config.yaml
n_layer: 12
activation: "tanh_gelu"
moe_layers: [1, 2, 3, 4, 5, 6, 7, 8, 9, 10, 11]
routed_scale: 2.0
norm_eps: 1e-05
optimizer: "soap_variant"
train_tokens: 259600000
Below are experts of layer 2 (counted from 0) of a mixture-of-experts language model. Rows are named router (the router's row for the expert), up (a neuron's input weights, with its number), down (a neuron's output weights, with its number) and show model dimensions 0-255. Each number is 128 + 32 x the weight over its row's rms, rounded and kept within 0 to 255. Numbers have three digits each.
After each expert's rows: a language model's description of what the expert responds to. This comes from a sample of Wikipedia text that the model never trained on.

# expert 17
router:119144117075139155110053106125077098136127121136165076065132166164111106127121129082154070102164163143109029158188110148105117159076134123156112186113168116151115097103086154118105106179133133178144117177108196153078134172138140172142111119130118103160121080170137188157169124130117124108142105178116117066132161158224145100135107116128178112111099118159109155145151112179126126105119133114148144097096121100116157104124136132140172097164136167173127082140095190150135116129096129197172092146104202126114101117144179116132098203136091120157148133102098118111050149113171114058118165150166125129079160160113113063144157136126136132073103180116095141115109120106063163094074138203086177149144170054159062144124104119148112111133106098084121094138149129112095135128111092
up0:135133101099168050133127170114118089135126212125124041135117153183136134167146161133146131142110134130067104109188133125070156112126178115116158111105129178141166134203128115092090165122144158158094083133113077146091108100123114123142104069150087155172093118146169143165154101115106116170154154135127106068168115125145152095124111122106151142147070165082150110150149149169112168159152148138152152134129090057137187119109101141118103062083191102193103168139057117127141085069152121153138092094143156203087116135133188056149124129146096158134112097106153105144067118091109106157161107139082089146079103165174142068111128133069125113126124161144096131192151166118128153096122153156088164063138107124174136177074118153168135151175089105136074145098100098151111093100112082
down0:140111056208077155099146112166133170063173133124107148067089048147152147063100145176111130084098168077145126107085084112178124092143101159127116118124152060138143167110178149127138125118126119128183134217092114138223148161170103151125111118097136141094122135140111111162146134076104127094144116110135161166077158143137194090139083110156118145168104145113169125080091117152149055121128093150119091121091114126145160149112129138157108162151099105119114137145171155152142090145071083150195145159078103089167118180114117152103085129119104100146140157155193176128121183156059115099153095137174134134103099110099158139124117111168154145099139174103073155094104177118089111123162135065131137141113164137085114150185146043054127102132123156135182119118104140164099151132154112
What it handles: Personal pronouns. Personal and relative pronouns in biographies and plots, such as he, his, her, it, who, they, plus born after was.

# expert 18
router:111130126145143095097113118135083212111133079095146128108134200151139140114162137122206090132129103097134128095136155143156080138131107114107125168127178155088086114108038162147145129119110175110144072175096170142116170107109173131137082113183183079157166052172110178139129118150111168118111112118156152129147172090129133119168165127101153129103051122160136131156117108177085096150154110117126105082135170113108091123141066094153139132098106135150074144111112075176135182163121141110175157157087198104166151125038136157130122188100151096096156166132105095144084126129109192084130111104162101128116123112132090117118097100140118133133122140086085215132152121081108098119065096115146109144147105172179125189150093114054128122130166160140089215133188172120127104148130173
up0:116100132118132086157139169112131165144114066089131135152178149108122131123135129121088176088131209113123125137185194103110119111129157132151119135130161092116163066114108162108120145128116165152128091169105175125084142083101132121130156213113148206142146112091122136129134054140068125151152152159172177070115131068132169145167176140114147146176122156118190094108197097115144112124135103118176117130147109121134166144083113102118114124112101152162099115161147116087113130135129114069169143131172094119128161081149091192138092107145121157085119070184154086156121165097156188064187120056157140159160204121116129154071091127111099137174149128153088145152118129145146113119163142127081107161145083106128097085160082102144155110124200219074159074109136124105125135042090118
down0:116131069209106160102120113147117186111121078109157092158169159187134056111187133135119119142103137175152077129105088064144149175183155159120126136089078115074123137099081140179170072170115107103074142115126058116127142126164178187121123169134124082111076160114167105094115133156102160110110150097125148102112111192097083187103152113124132162145121123138089161161146160134148136158170135107124129157167179170123090097109099123144125155107088157103091141170130118167150141128114093169100130074175135150131091134173205137146181064180135153092125157163120116132150158121122106128087115160104136165115088110144111056115185202124147176106076175104147146087170189148141068116084170144062142072145134132151163135079130156092128129145117076153177098139123140085159138121115142
What it handles: Sentence-ending periods. Periods ending sentences, plus ')', '."', '!', '?', but, and numbered list markers like 1., 2., 3.

# expert 12
router:156173120094177100074086067123065195118125100101134136133151144144113096123193144120107066097177113139102077138156136140155145118123143117139093152127136070123134106149115138159125130124125146123131132161080107128101118059121100188133109137128149086099119092088085198161056088166126167095175168107145090091153176146172154140075192138137172129145106105164160104173139142152130105102154170153147065093099186135122160089138116128173126123153143136098100107134125111192159154114127161142159156136108125142113215120090132156119115147097090144127136136150125164145112181137115120104120133046067070106118131170136074112123204136117082097144147154098153220099110145098096139082105073173068105138140069103148082125109081122101134114196150137159122201151135159127076124129098054
up0:124107110109069139113171096148168074143134118086116155115136106155154157107141142088075173090113175149109150087125177083181103160122143096155122125108107087099150100163109144120152126183145071132098127134119123057107076093105109128151146116071133116156155089109189162154097087191099119120140127091119118062166151153128110118095131116123098079125133109149087077173144150081196109117142134169150119117107215132184141101172056116176123099088132108172115133136175127111138146131111112132119162159111122139138135141108094151153154127141082174189205096166090135107113120141129135111176116119161129080122132127137187124111080138061135111098110187126143176190150163068176136117151145160151097171126148169138068151121138148101035128127202155174101099080074107168155119167105044
down0:122066078152107188073131153110106124079180154125130127148119129100101102086073051066175162132144127087130155127114126144090091096175113197186138123110136187123077163147103195177141110145118096153119126134137163078085125141139164132109196178083132110116139132103099181109132134116164207152150099095162183110153146151118124136132158177149111070121081082161181112136116105088119171064074166138114164137097166145173141149183168152104185173149081097149210157101133083160129116100083125094172109105182134167141105100124096110128127100145108088101085106194137142123144118102107090092198095113105131172125076121128121133111118115139145073179120120101168123143139097162140142150082100065077110121121139173099133034148153103133143129139173163117131116121143096132135165137113140
What it handles: Draft "overall" and connectives. "overall" after draft or ranking ordinals (118th overall), plus connectives and quantifiers like and, each, then, and years in military or political prose.

# expert 55
router:111149123096194137103047107116086146153080105103126105087135089126125132105115126128144130100106178118105038152146160111181135131041116118126113147129149138136135108138144152120061163112162117153186100156098153124120099112146163104117149167153137120153114156151089147164102162075109114049154192141118123084148149119140176142075167137189146096111118125157128154142126062159147072136157095160132094146109138134128167124116157091131124148126126125135178118156103140100098106089192187150167164154080154082106176130100155158099081114123064161142098174060110177156142179091090182091146110088117085131119147175169113110131158191109107169132076204119135182040107130155120124110104095169143154138151164089164115025170123079139146088135162129065134128133128148152130123137099086
up0:139116212137206144093111126158154143102107138167137069108131162166157123152099125068113124081128199146167101122138132150167043126129144160039129113097128125165121164089170101139121099126160176104144112150090125132173152126162132152151126106137085137131118089140056109108164168128170137179136111125097026161116103132162163139162171115112166138097139120181174134188186047103138163128100093129132159128137142096101113094144136093141128136119066153127165179140111112094129143109116172118087104084114184166110120105155159126120178099165145109096140105194172131083105126109131150150113064169086147170095137155159118015105134123118122108122086141155171105112152124110098145104168109120123163082128138131165120178122108144136123173040150175169129072089159170123103128074111146
down0:136152140120192113092084120144152191126118149111112095132117111195147104141154169148127166101082111151146157100124141112124124168199139112096066086074098178160087149118162107156143162169166102140067079125140136126093102101123094108124081201133143104162092109104088208110117154136137111141146121145037096138143166163103172122123154103087180160096081167094112150162123087091175121147102102084158104143137117159158085019192101133123080097142182088081107169111137156135141108093117089128146146102099178185128084171128157090105152136181148102150145111113129158100124136186120127133070145114127097135108106101136118112117194176145124091174096135124173123110140139120102186155186063144115115073152167143149127081086117177104138200107108173154153130149102090087131105136177125
What it handles: Concrete common nouns. Ordinary nouns after the or a in running prose, naming things and institutions, such as stadium, school, game, money, road.

# expert 38
router:123116051109109106125112053176090150144096105158188094130127099147128112144168164141158121114128173106142109119142125149133197111134089140135082132111120089139118116139131130149061129104099156148209138127140122116124103126157112155124159137073183183137145113092062154125119128112140103110147123156131035135138140089218134156066168135125129155129125156120191120148125156118127138066155101187141132116118191148108148124110194123163126165200082117111170107126146107176118071140102139181109156128152160162098154110090129108028141178123110138122084113088134107157118162172134134067100130114068097087108125190195086112123147140106144042126155167144198145081115134080100127135110070152051133102122108072128123133161112162156100061111118117099177166124110147147085094130105121
up0:113165140118090135111131140126142126153066158046100182094164139185109183104159142152090173143141097144141096122077184154160172167130095136149114081130092059114140099185153141127151123183245116141077123059101144088162118140119144116087050125106150133083084150143159104120153098147123139180122156091171089167118110136109136141146125153143165134142152178064110104082104111129097162135122127145138131161120141106162145127141043081155130121115174129090215147152123106206123171136174093152146117116156193134168114136134122147083101078164117127135110117079126188145092089103113194121085121106221095098091130143118137107142145106128147116134078112125122151080152106122109125184058123118109114156178169181153151133088094129125118138150157079095138131094132117128165154119103072
down0:146126123154154102100152170179115132174115087072103128074143141152129129127132093131135111141090147141110087108128142130139156168144103154175143193096237048130133165128112138116162175172156084066133142124081115198177150147119161094131181116101103187136133144111137138170146141096097147111125136095188080126061156139051121087120130143152092116073198135157080143176107129110115078131194108148110188100110113080141141091089123127075204085098111117129120155091120116139140128146156099160106160121132083102105149118110089167082100202141153134165148207113124129149108114134172146189098113101070094147142136140133087076076119103049093139110132128113158118156112159172135172120095166152109171122114097128146159107146160105139133155087149145106179132153150094190092110149175175
What it handles: Line breaks. Line-break tokens after list items, sentence ends, headings and table rows, as in lists, section endings and infoboxes.

# expert 15
router:125149081131136139128075106178132129139169107132099151088112158083135095098226105158095111117138126204105131129136128153131134092091162132106133150144166098142081107151146148199114122167117162139136126110127175133134076059107117160140163150123118101116151107081172049165079096131101136085146131123123073136160154192170128143102195131131166117111067119150088148131124126130163117079142110227166101134160138127145086082138055100195103090099106128162129095162072122096136150121174154116179117199149098126109183102124176125124161160124090146106113095073142120144133134149102169055103143129179061132099135126174066118090140127112131066110137142130143130151112111120112096103153062131106085156117059121183169144110134147145121143177172166103115102121101129162183106164034126
up0:188251142093133109141110195066105139113138065144103133147064167162073154151139115107101147092136110192129123184134176107098121095097092133139130119142126116140159115110165067147160099130118171108091147136120150140171147141091160141120107168118098111115132118092124134141081146101064158175153090101127139115102163167139156165069176173100158164133120113139162115109128090083107129132088131160107110093128116146088109063105135133111080103168128173134110142140092145193103206162090089113151169154102132163132116069127067177112127095171168133120158142147150146141101136101164119139168169083153182117157184116123123114090099129069086142084134110141123113099067126139128176149149139120077128159122066102194119099168176163132082130078153138163108073116115151149189082188168073
down0:146083126184134135128130109200156175090160157080138155179153185150102125087144132130087103171122162122130103152112108157114062166118075122100087138215116129111125081102089166126144164111119114081105144160085128115077077121190160127129149156151143112125094087128119144136115132157096148154076174104136125159169187118086089182122155098080150123147122137130165116088182164123116101105164146064084138097177126190095169163146159144125088144085110176155176151129118129156100080168130124137160185109144148138162074091141166139103153157141091150107206129052106124098082131145161167119103154107159093085113149044101149107185107156152142142167102115149091198127157123140145087127104088122039159127117165176085095101135136126090132158134098140139143099111164093134156198074096110
What it handles: Clause-separating punctuation. Commas and semicolons ending a clause or list item, plus clause openers like that, which, where, while; e.g. "Games played;", "over the years,".

# expert 20
router:129111145098156152132076053160157134147116152050130067160078147145136116143124131120175069146115141125144076157176135133150103122092096115130117137094181136152105129107107118122092152155152161126183122154085129129104135107160057158116137118093122113077156087124111125112143119154111175098141120119093092082192134098162151121176168119111150132110158112247182120147155070124098114107133115147119089067102118139123112124101091137144179195166145187161165072108105155092128139189160097151142134216065147147113157087122146116139124169126100137137070189118150119182083125095120126112120153145157176136174041150132149091112155141127106149104150121155139132141121063116049079094135103154100102151143118082129106072175055127187139135160128120081210095162105129155134109118162114
up0:122106144116136113117101152175117199123111160124152037169065173132132150120124135094151140157096098081181128174137112108157113123112131153159162113206072131187103155134092137106130118133118137132173169152118121179107201096095119179161111098116103088127111177112137152159162114130124143066182120119101173124133221077121137171160106131196170189122112158089097106107139135110100098135091198134152138130114150104073116158088128149158158153160168143132125124064140112113114142100105090086129152151124125131159155092169102130126128165130043132079091156118114091128079163097125147121102105147192102133089129104060082103094138092128137160176141102135168063112116060127106118152108106132071125163109185113105133144134129091116103170141148148121052128083107124060079114162216098
down0:136131120173143106184178163132122145070168084080159152083110068130099130098157125114133110156169077123065141080114086126105081107117061130146134136130073159104163139094121126106102080166111147100131137112117183088096091158173192144176138186120129122166139101103139116097133095159156170104104145130082141142170125147161139142144099103139079118142138118077119187114073152121180113173143155095148149123146103166158130108039105171129088163124126141146112134111137173156128180056145173082093189124128152110138101162104179084107118165134132115166084180136068128101145178052078205163118133159109155101124098165158120170173150103155088169145071093104113126095151094085106084118143094094168177072146144137094143199083142139132098050140126139106159137111110167081126110129123124
What it handles: Auxiliary and main verbs. Verbs right after a subject in biographies, mainly was, had, has, have, also, plus past verbs like received, started.

# expert 51
router:173160105102110072064127090150104182111133136160093156131169140134127068100162132116104058114137100123066044153118151082190173089087145121144092119140128094120125117112095174149140153139044112169122106137108118119129166104127087210138152176152140088147148140143105193128112120192116087142134143115141104074154165186177126124071151124157162175159099134128140092131146168122087104123175155170158075134127149166109147068115096100177138125157137179117145114117126153163137148101139134153120155143126095165112200108067160156137131174121097159078109146136115152102111149124141151105149152095095111114087110115143090144045223150108057094084135157106135151132088156074120147145133098145129153116163100063139127151142104112093131119148127105106129202123190144157052150094087059
up0:182148161130119118194107126155108154110163119145204122112133119137091087115152063094105163103105157167160135193184141156166145033088132158145134149125161136128109164158164115133133206148104113122117094132093132120117125116129119111114110135077136084127122143173172124156150129067101060081138132149097079134150139050125075125146127141132152191076117098113099114155104089133107097112121162165151150117127035154114178162099100160129167105106158145145167152180088101139112031149142135154143139160117119118144199161110176072168116148133106070063088076068115087104135134124132168120130137149130086135101127157173112125093191166086084165144158087141145124133068204084129130132176105135110101117109149118141117159124120155143123235125085138152106114162135168124133162096158102
down0:179154097101097117167220092162158136138058113107096111175176180110106071109120155098123083114084146078192095145098150151148089114107040104136127079143129101141163161139083211113135126115145091112119148158185159113115131114089125117114127209128138122176115141136111097118149161142155107139113155107081145106165167151092137134164113150133112089113130040163115206101138092144079136137116132135094092109140096073142147131094175082102103139112152125106155130066151061139171117097136157144154142149110145115150124139136118157138134154072129132192104121123138163153134113092116114059110142128118159090150094150152108141139173121111108191165135146122149122122106111099064156124044190182117114100135124153143180154061170088124198123114141152154116092138075135067109177186164080
What it handles: Slash separators. Slashes separating values in tables and phonetic transcriptions, as in "Apps / (Gls)", "/ɨ/", "//" in code; also infobox field labels like County, Country.

# expert 11
router:145182112098170109078083068116095202116109105101121138112161143142124088121196156105120067111173116142092069136146131139147154140124119118162104143127130084123127111130117132164119133121118139121140143138078122116098136044125113193129102130114147067113113085099103196164062093161123151103182163112138091083154157157170165147078188135140165137131097108182162082173143132150121115098130181159146071095101190151127162087121112132166126112160132131098105112140134116191156170127131154155157160122106139139116210118080126163109135152098085149131135139154120154165124197145103125092139131046077088118107137170139066111120206145121087101148150156099145220091091152097086132074113086168065123131144067103159103115122083118100127100197153151150130184146120163136080120128090076
up0:151120048098175150115142107202065152124172117066185079189098103117097082128138158073143125052107143184168039098137097140135093143174147139111156113089104149130096132122151107182108102135159182096151122103149169159137130086131110116134138082162129077151143106104134122175110153158112126150112132154165107131118157123127121089085142148166134050134149131186138149143193139116155082127139163176113065067177167180115142114060170187152206166076088129155131168128119147161085130137131146124127161131151128146110108119132138110103121155102108161136100109099111109113122092134101169162085121169119113084097070145169108082169135118120077089130104135092148089101084148126107077152079164172163148119107100077131124063140105196131118177146107074101151158124119191148090105169120116
down0:183213129132130087110093176148106132114155082164123156148161163123101118143149130134118088102158179180131088095082114077158150108133099181138088179117130129139128099146134157144100171077116160166143085140083188143144138074086170141145114122133094114143113144091085159117099127097159198092086125145155124068079178147139149095156146093127166086166165143196094084108173113179131153144108083154151181067093144128122177115091086129162106136117150167116153099158105109169154122119142141074105106100103138134141134124122128159136097185082119132112083180074108084151091157102181111159062114078184153080111086155167152116121144177190174089160113131133111159202110120108139138093157094112101099090096095114095142174114099100113082160192153088123108074164130173152134123143202155
What it handles: Everyday common nouns. Common nouns for everyday things like food, water, video, medical, room, often mid-phrase or in table cells, plus scattered word pieces.

# expert 19
router:112159108122157116105068057172105143105130109115136131140131126196144113188192167125106112111159130122139127137151086119135146072113150147147113139122136090112106111104065168142050133132126161134132141177127163075167115073132088155139150119073180157123130108019096175150092136100129108158181165111184087107150147117169132129120166144125124137115147157132223136140107107120077059119156110178153115130118177117099162122084134169119125183156096110105164133101121126164116113122146144205142148119100119130168135107112164131084134140126105119160148106098127100161108130173142146063145127084107039091115191121153061128097151158119119090123138153108167130069107100143085118149109056123064140119145122148138129093184087178095105070174140119140211132126109120161031116088169128
up0:161105159143071148143136216131100161130112061152119181117158135075163102143062128119102155100112173114069117091158082127102103086163081099131147157146090132123085109144165116108091110124132095147161091108101127206085110107132121134109081141093057100138154113098069126116101168215147166124179090109186173091125146159125141166119158155183090108110127098131126104136124106080148199210111132055152117115085146069108116085136141057124123104114144081109172147141137130139155094076113165147121118144133048146168173111163091128121163144125097109147186145169142115145149185135155115180138088107147150147147140171133153171130099098061164138136055135108123173133137133128166167120122115125157124152099097084108072124102178138110142183098171186102076121089156115110098162120122142
down0:129085094123112114083118087143166148151097125162169112132122147160098156133169180116066104149087114165174178075090139114109144134108163099081150166102154085141149078056157139153200131093119168105137111149096119050150165079114115130142151160145117111083161153144163155101132138128125149099047157164107134120119128142117144153131124114093092157131131134068158091090143139175117159084160091186098140171096075174054144139095165118144135179130147077167125103136141159148110138159146137142164072141151209149170148169103161126152118129157136134091131141141137093113098181129079080111082036145051095139157090107137097173094111174175116069148107158150183109138168151117145096148096093062124194121129116115135143103099123149178113177123095123195112104133110104100177065115123169
What it handles: Line breaks, heading markers. Line breaks ending list items or table rows, and == or === marks that open or close section headings.

# expert 5
router:098080079062122122125008113162154125142172123128127074093074076162162158159146166138136110119174122173164091143162227142170184076127219133145152143122135114112066104069104104141179134113134138156179130135128108134109123142167078148139145121099147116088129133155125142167133089137140163096125140123086131070099116081166153143122147169117134128135124091145119121117087149135121102112147166111152146057183119122082170160094107112141133101139116075091179115106115163185104128173152140153148158159141193150118177114115098140070132079131080110122162174073098130171065158114150148092118090096093087096154113128208132119151149165116139131093152142153147163062089173161119127104086175163181155096174099149126119172161117118085066138143121152093164141103142115141108132126086169
up0:122158161151154128192127146135182160117098167140088148096108096135132133170168125078073123082165151176096093118095130076150147155104198130114152150094174152116151128157164120144145093075076142095127130168095165119176129132147140161101156078124159085131113086049144089133087132114105112202191080145121125161125085142086120110105144125095161148168131171121193170106134115167064080156139097203104121111150150125167128112067153130061104125116133102141077129125124163075127187085171115181135122132127168138120123157098116110095129107109128093123153074136161102099120126106116122095132142079069075187083152039076135157054118090126135174155107168166148157121093141148164147163158127152117158132161168146172050075155150156127114128105190167135139143134144148180103081141105129
down0:105166096159163159156166161097111105079079147077143178127145161128152076164158120142123100171139170124110167095159130122103150166160142250115071091117083029174116115131141096171084110131141121146186116109108151114144113031188155161140138085152164143102125093069129112144119202129150128132159179084138116129125135157138126105144096127100175105080148159130155122111156123128133172065174108144153096113115118128068177117201118167165115119177103148132154146206142109120112119145195105078145134117084131114122126152138124202148159187097116155135124099114113161161107114104099165130139093107143114137094156181103152087098180186138103160136145123146151096128117127084122075093145083053119118136122090122127113121127104129153123086119163072204111091083146092170117147126135084
What it handles: Wiki section heading markup. The equals-sign markers around section titles such as ==Early life==, ===Climate===, and line breaks and table divider rows |---|---|.

# expert 63
router:150173113095166110068078061120080196113126104100134131136158154148120117132186145112119064106186117135106084137147140119159149134125133124143086131130108086117121108132128152162114134120118138127138130155077115112101127039116117195130105143113140091097112086093104194173065094155127158099165168108133077092161179144170160127070205138139167132131102097160170086174134142164136102107145173140158075095096173142135153073118108140154128117151135152101109093140121127187158149102120169150160153130111126148110217116084138157119116159092092140137149137153117160151115191144117129097137127051068078106113128152147073128117202143123079094138147155103135218094104141090099143088117077180061105132138062102153096115113082117081133113187147155154133184145143167131064146135106066
up0:086122090050159095096156151165081100112125107086130150178181150125094163150169098132149158114140159056154116156153108140174135134089077147042129156111148156186183123098093152070148143105120095111167122140121148083075168146154139215162121134110186141181139122080141101098125109093144104085184127119078127152117087133129160113155138131202132094142080130187149137106113101104142105165107156149124107159130168119130168157152139129138140106135092114065104046138108123136127106181045111132152154124123160183149148108107105110106174146075060078124089084158140112127172191126120090108125110171144162106111146091181176112107122122090141097119126106197136110114148124131092104137071144144136096141160103166178122105086128169154224103175102123126169117187122123127068109158118137
down0:106149209126105161116132188159107142111112171157114168149113128110139093150147149109152224125125099117164115073103129180091111179120144133101116151182182204137117106093116114157152126116148160161131100109056188123172140140157081091170210055103112122122135142126147177161174155104102146127137095107143130131142155156131103146119083171077115138171112079140108113118059140106100128117068128046087175161125154131141075092145106130091046127133134070136069079119120040140107083106114139119135133127128187139168156095155141149093069145135111175039170133151136183096115150098139144147120106095111121137118144105195155114109133110112152122137120158129127043161120173124116114115154110195101143094103096120159121113090141143119143174143136122098152140161118126077133117103127042
What it handles: Table cell fragments. Mixed pieces inside tables and coordinates, such as degree-minute-second values like 47″, percentage splits, blank cells, and part, bin, High, Officer.

# expert 53
router:154198105096176109088091065119082177111120117099131141125154144133119099117196155119119072111177115140103082131142132119144147131126146108149094139119126077124119108138123149158114132102117148125139129161076120108105138061135118189143098144138147096111135076089082198165069092167121170101172165116126093101146184157175175142082189138127169146133105100164162088178133132158134109108158173153152072087097180140123156091131102135166124113146136138102094111137122109197166157124117169145157159138099131147110214116092126160120108151104097143138150136150124149151099185150103134104136127044071071115105126155143056114122209155118087101147144152108152217084099151083092119075104079175072099132139055106148090117125077123107130115187159149157119186147127156120086141124101048
up0:127091156163156121119083091123081100070077125119109135156184192137121146139132118128159078136153085139197165150117096149190152159129091109223102151109183148086094085101092150090095138146122154096084100163125110136129056130126189134125083107107134169129158138101139150137106086178147132138144179094102139101148122145204221059129132129187210135144131143120119113142217122118113187110110153153151143122112104170119122138140094152065170158131131131091120125054118120112114113087117161130101132174098107107128114146052187165133166202154074160172136160165146129084179112102151124084135143085152109111074115109139115124110116078088111124090142105082106103112095130130065166110115107115103111112166113130116121103090103147172030132151170099157093132149129136144144149138126107
down0:114125079132113135134079185140138173108084127128104039133045107060128102138061164070129116156145130162149109102131122136101118150113118127127090116134141158189197165134105139135109142152091094082146166160115121154130140089075171090139134138170107090069100101137178161086095089143057150129172145139118130106115163164198134156094147122109128171097117071144129141107196155121187132131147162132158072162102152085116121138130137135104171154126079096141136198179148149150116137132154137139151200142145142056112114157152162105122170199136051141100078160098084133174153184103119143122076072087124184186117151129092152090131141139127111098130089066134130099142151152106077143175096116151145173124173125133150094182125160110125121171127089062139144145157119114130068121137107073
What it handles: Places, names, table entries. Proper names, place words and dates in tables and route or address lists, such as Los Angeles, Lewis, pm, May 12, Road.

# expert 37
router:175147102098173138069114126136127129136096133088169130080144124104118123133165108097091054122135150141107041098149089208124126169094142110130088172098148125144071108136092143165100121107157124109169126190099169133144181092114142145147105133114172115067182140161124164154092093085126139152178109074112098096124165076138156147059150139140151156131127100100100124136109157173163124091165151130118056073128133106128163100086143169193117134108102171071113070159132112167141100180087111160126196116115132139135196105102114156165132123084124123058123085145132120137118187132103129106152145081132111131108124138172071138120221128129090056142132139116132212109125090099104161087107102179084080106116161056150096116123099150168126087158139178119152183182122145129143110147153161
up0:136106079096127157149108104138114119088079150227103147124092149108098101170132120053172120100072171079111155116166174068145121160157164150122086155154118050144070108129092141157120129078143120134104189084120126110107175126169146144125094120158171109175144131133168149159124115130166066129140153130124118123121124077087158164077137121123143098145151143142070169134105116189096111176187145164196143073171154172102174110132084103124090180093123095090109072187183157129119148182118154151170081126148112111184137124128151105128120145140104107119140095103152136130110076139061110167072149095099098161158140130100126143149175151115131151111109156173177140162179149160148128149165130121144094110219114112176121155106195144100096081138122124185117174120179095119046135116126112
down0:106151140110140084177140082121201156090089110159078133133115034153109170120112087130064157119200144099134115121124140088089082081140079109147145104171152097158084105112123121169152095119144127093153111129140131166142146143113106162129195076147135163059110162169120151128094129166121149121150125171145154185157098096133157153144153043090149076153124120133104096110115131176097206033120111138159153120112144145187161154157163055091077131115181090106163149124106148085149115136152131116151138158127167108207127077094121066103105152136097153149188123155163136129123091128201203186136168149104138126117127103125157122110138150111124080153128186131134088148138131152078090068086097089133129115150158116146172163108170145053146127179144119115105122137116105173119133161163129
What it handles: Capital initials and abbreviations. Capital letters starting names or abbreviations, such as St, W, L, M, Jr and v., often in historic-register and street tables.

# expert 13
router:179164133136149116015064087104115123136117082120136155110163149143108121116151127096137097119157122149107097127127133133160131109117174127163117113144127135147137098115104120155110145132093155130144148165103148139078132127115130114116091129095164114140156052124058172185090147189145103046141142069098065073110132131125115144104142102118182094170116100162123081135157134165161127107170192155144089082140190119124155058113058152141095061136149134057119100159069144202159136166155144157180164157116159147103161097084118196141142142112128169200129142089147164148134168087131110103128126025093121126079173161132095141138150131136102082118168169103175182129089110102080123073121081129112091096144122127120089137118076132143121114139170169166158199150134133134103109100146100
up0:103086172142092120112167095157130152151055136150089148176157152162137081151164116164145074152058100125095115202157149134099207135076217143174120157111171135137130120175102085208077106090150123113139144129138163122134083159093165109062137087173142188092184152183087101118160127186118169076143138081140082106139163131125122133123130101165103115099125112142136157089100143133121177089138131113156085114148125102077079127154104106134050081126106132121083122074137120147146114094104137136153142163127113145133115102154165158175143150168090150128126156182082180119153117132115124067085107100103117144103138121157120074106160177103131193064137132150161148154139096129142109132141109131086115118134145127112152077131035163182146049107097145125184140154133143142118093165065110
down0:091090132163068139168150032149206146110134098113133135133187110053108116145138167118130191151131142080132162157117115076142158184099145139122178090163135146180118113094114146135113132128161093122129136125136165105128129117169086152133105136144184130115110109122130124125078082135122068091126103202135194172142146144142169060095170097132168101163138139091101118122081139093168158146066143118095131104151088178054150097184135089139097110098100093167122103134117138137100105145102096131082161127109221156086113118105136063079071170099108141136123134110148096141137175168086115126179127124183165123115181090084092221158168077104138101132171145096116159138175117111140091091142134129138120120161224143125084179158109167155174122125151145100099125086156114131124116147119127
What it handles: Table pipe delimiters. Pipe characters starting table rows and separator rows such as |---|, mainly in wiki tables of episodes, results and asteroids.

# expert 50
router:138118091130231136123127106153094127121134092132096130132140206129118138100166115155140088115122143096046112104136202130109119067155102105120038121121187106136138137117073146145131164136119121149169128128090125100148136060155105147139143137080113172075102099091153140120105094158142161126217120126118076105136172147167125153139122117104140124119165148111138127106119100121096161120126222145144130079155158143127145119106125091158145093139110134177186121111101160148147141151174168153225127230156185123138128140166118171143132145121118152065069125100106149157089131027156083040107137134142142126109137139160181111156148162124061099165129110123130128098089103154095109093063137157203130108142069093172156084111065110115146115137149102103117149105114129137148109093127161
up0:108071178152131149123132125197139124155084112090093110108068087098129146101180114122198119168115159119109123175135174194068114072115195064134158115144124078162113104146104151114141119099135143120160105072162148144090111201074130161123119116141162179138125121137130105106154140108147105105181092165145088136113130110146114166078081136188131147120089135142111115130074144191179128127142183045170179134110170134064132116112176136134154133126176167131162139120155176081104185156108119139145140120108118145187141128091129151104163092156127116104144101114104152120048147121107062055103108145133122167125092168131096091149124121059202095192198108150140127116101094124130138162085147145078162123220138114161146137082120148156119117120145092087183135087121134140122102164087133
down0:111119080100081094167135120109168123092089097152128149122169118098202109140122116164078180133094103136106132117110137176191149202103153172130122178098111157093094097149108120165107189104163113094055142174132134118147132179166117071098132154104106103135169160125089118198125071158097115083089103134050167116144125138140110097137142133146123160087111059154157089076151153107118176141144114153176085149182082099150091184109094101124087175129044098122107086177108118150152080141159092133127130169145112130115151082154141125144084166109133123195150122129149142111171122130143156140145150126116148096126170047134119146143176102166087184137104172160132121127149147190137114140093155108135077131109153159117097103095204109122120162140163101103086164095205132140165189113172185
What it handles: Copulas and quantifiers. Copulas is, was, are and determiners a, an, some, most, several, both, another, own, first in expository prose.

# expert 31
router:143117128094157144140057078134092191134078101118089161104147120113121165092101134122159090061074102141151094138142157111179142198108150135089055134128165141113136115118127125090135173159124137164147149153136172092143037130175084111143159129138158143104124096128164132174113136213094106095133147130162145140155150167106182184047158105142130113173139152128190163124009093134146116153126088117124118142167150163118130139112123155118104106088133125080137108134100175129101162085086166163122152152122109147102203126115108148081081137090103107069094086112117189159106156101097176111186093129128087115116116118160093144092150144107134042178123133178115157081139147113137094166062134167176126105143128127143108066168131092079119081173145146134113117197144129154136101100133138
up0:137126151142153159181135127189140061112127121060136144125159136097150179138128124101152068118109123124131081101109097084155159112171155170117100135149118096087106100077137182139124137134108141127132098155180108170108139123100138121139145124109078143114159166143121101130104059067113090089121131086115129101101159133093138151107147185119160174145113207115081159124168122130097094141140145137105161090135195115099082114107110150128148112114113168116146184151123138132161127105100155120205190154149075116151166124089133132132188095178081124068175113076127162103131143097135175137105184145100095093086095114115152100092148151131157142163242105079069164209102116196061190105075154121121071138113161112137115122104173117116134111147060138078160147079105074138090169169132131
down0:142151109209107133116125131072110125149136151163169089166121169023134143058126166107124175155099182120089176091094161176164162177132178162078113098117120131066081095146163116112129030111132107106145180178085159145156116115140121116181121145186074154122109131116109117134144097121086118185103093163108171136085109178112123132128169138097116088168102079154092124148110166134154159111136106087115106069177183127153195163149151095100126161115143183099117142134169063148151109134134118116067084165088164089133100134120163157159117139104133131075169149118097133124062117096116144126182127143180160144104092159156119153116143124102160125185135105118108147133153140140154125186093125151148083090105076058151089146128108185156185081119079165110125164144114112118179119109119157
What it handles: General abstract nouns, verbs. Common technical nouns and participles after the, a or is in explanatory prose, such as used, found, species, region, structure.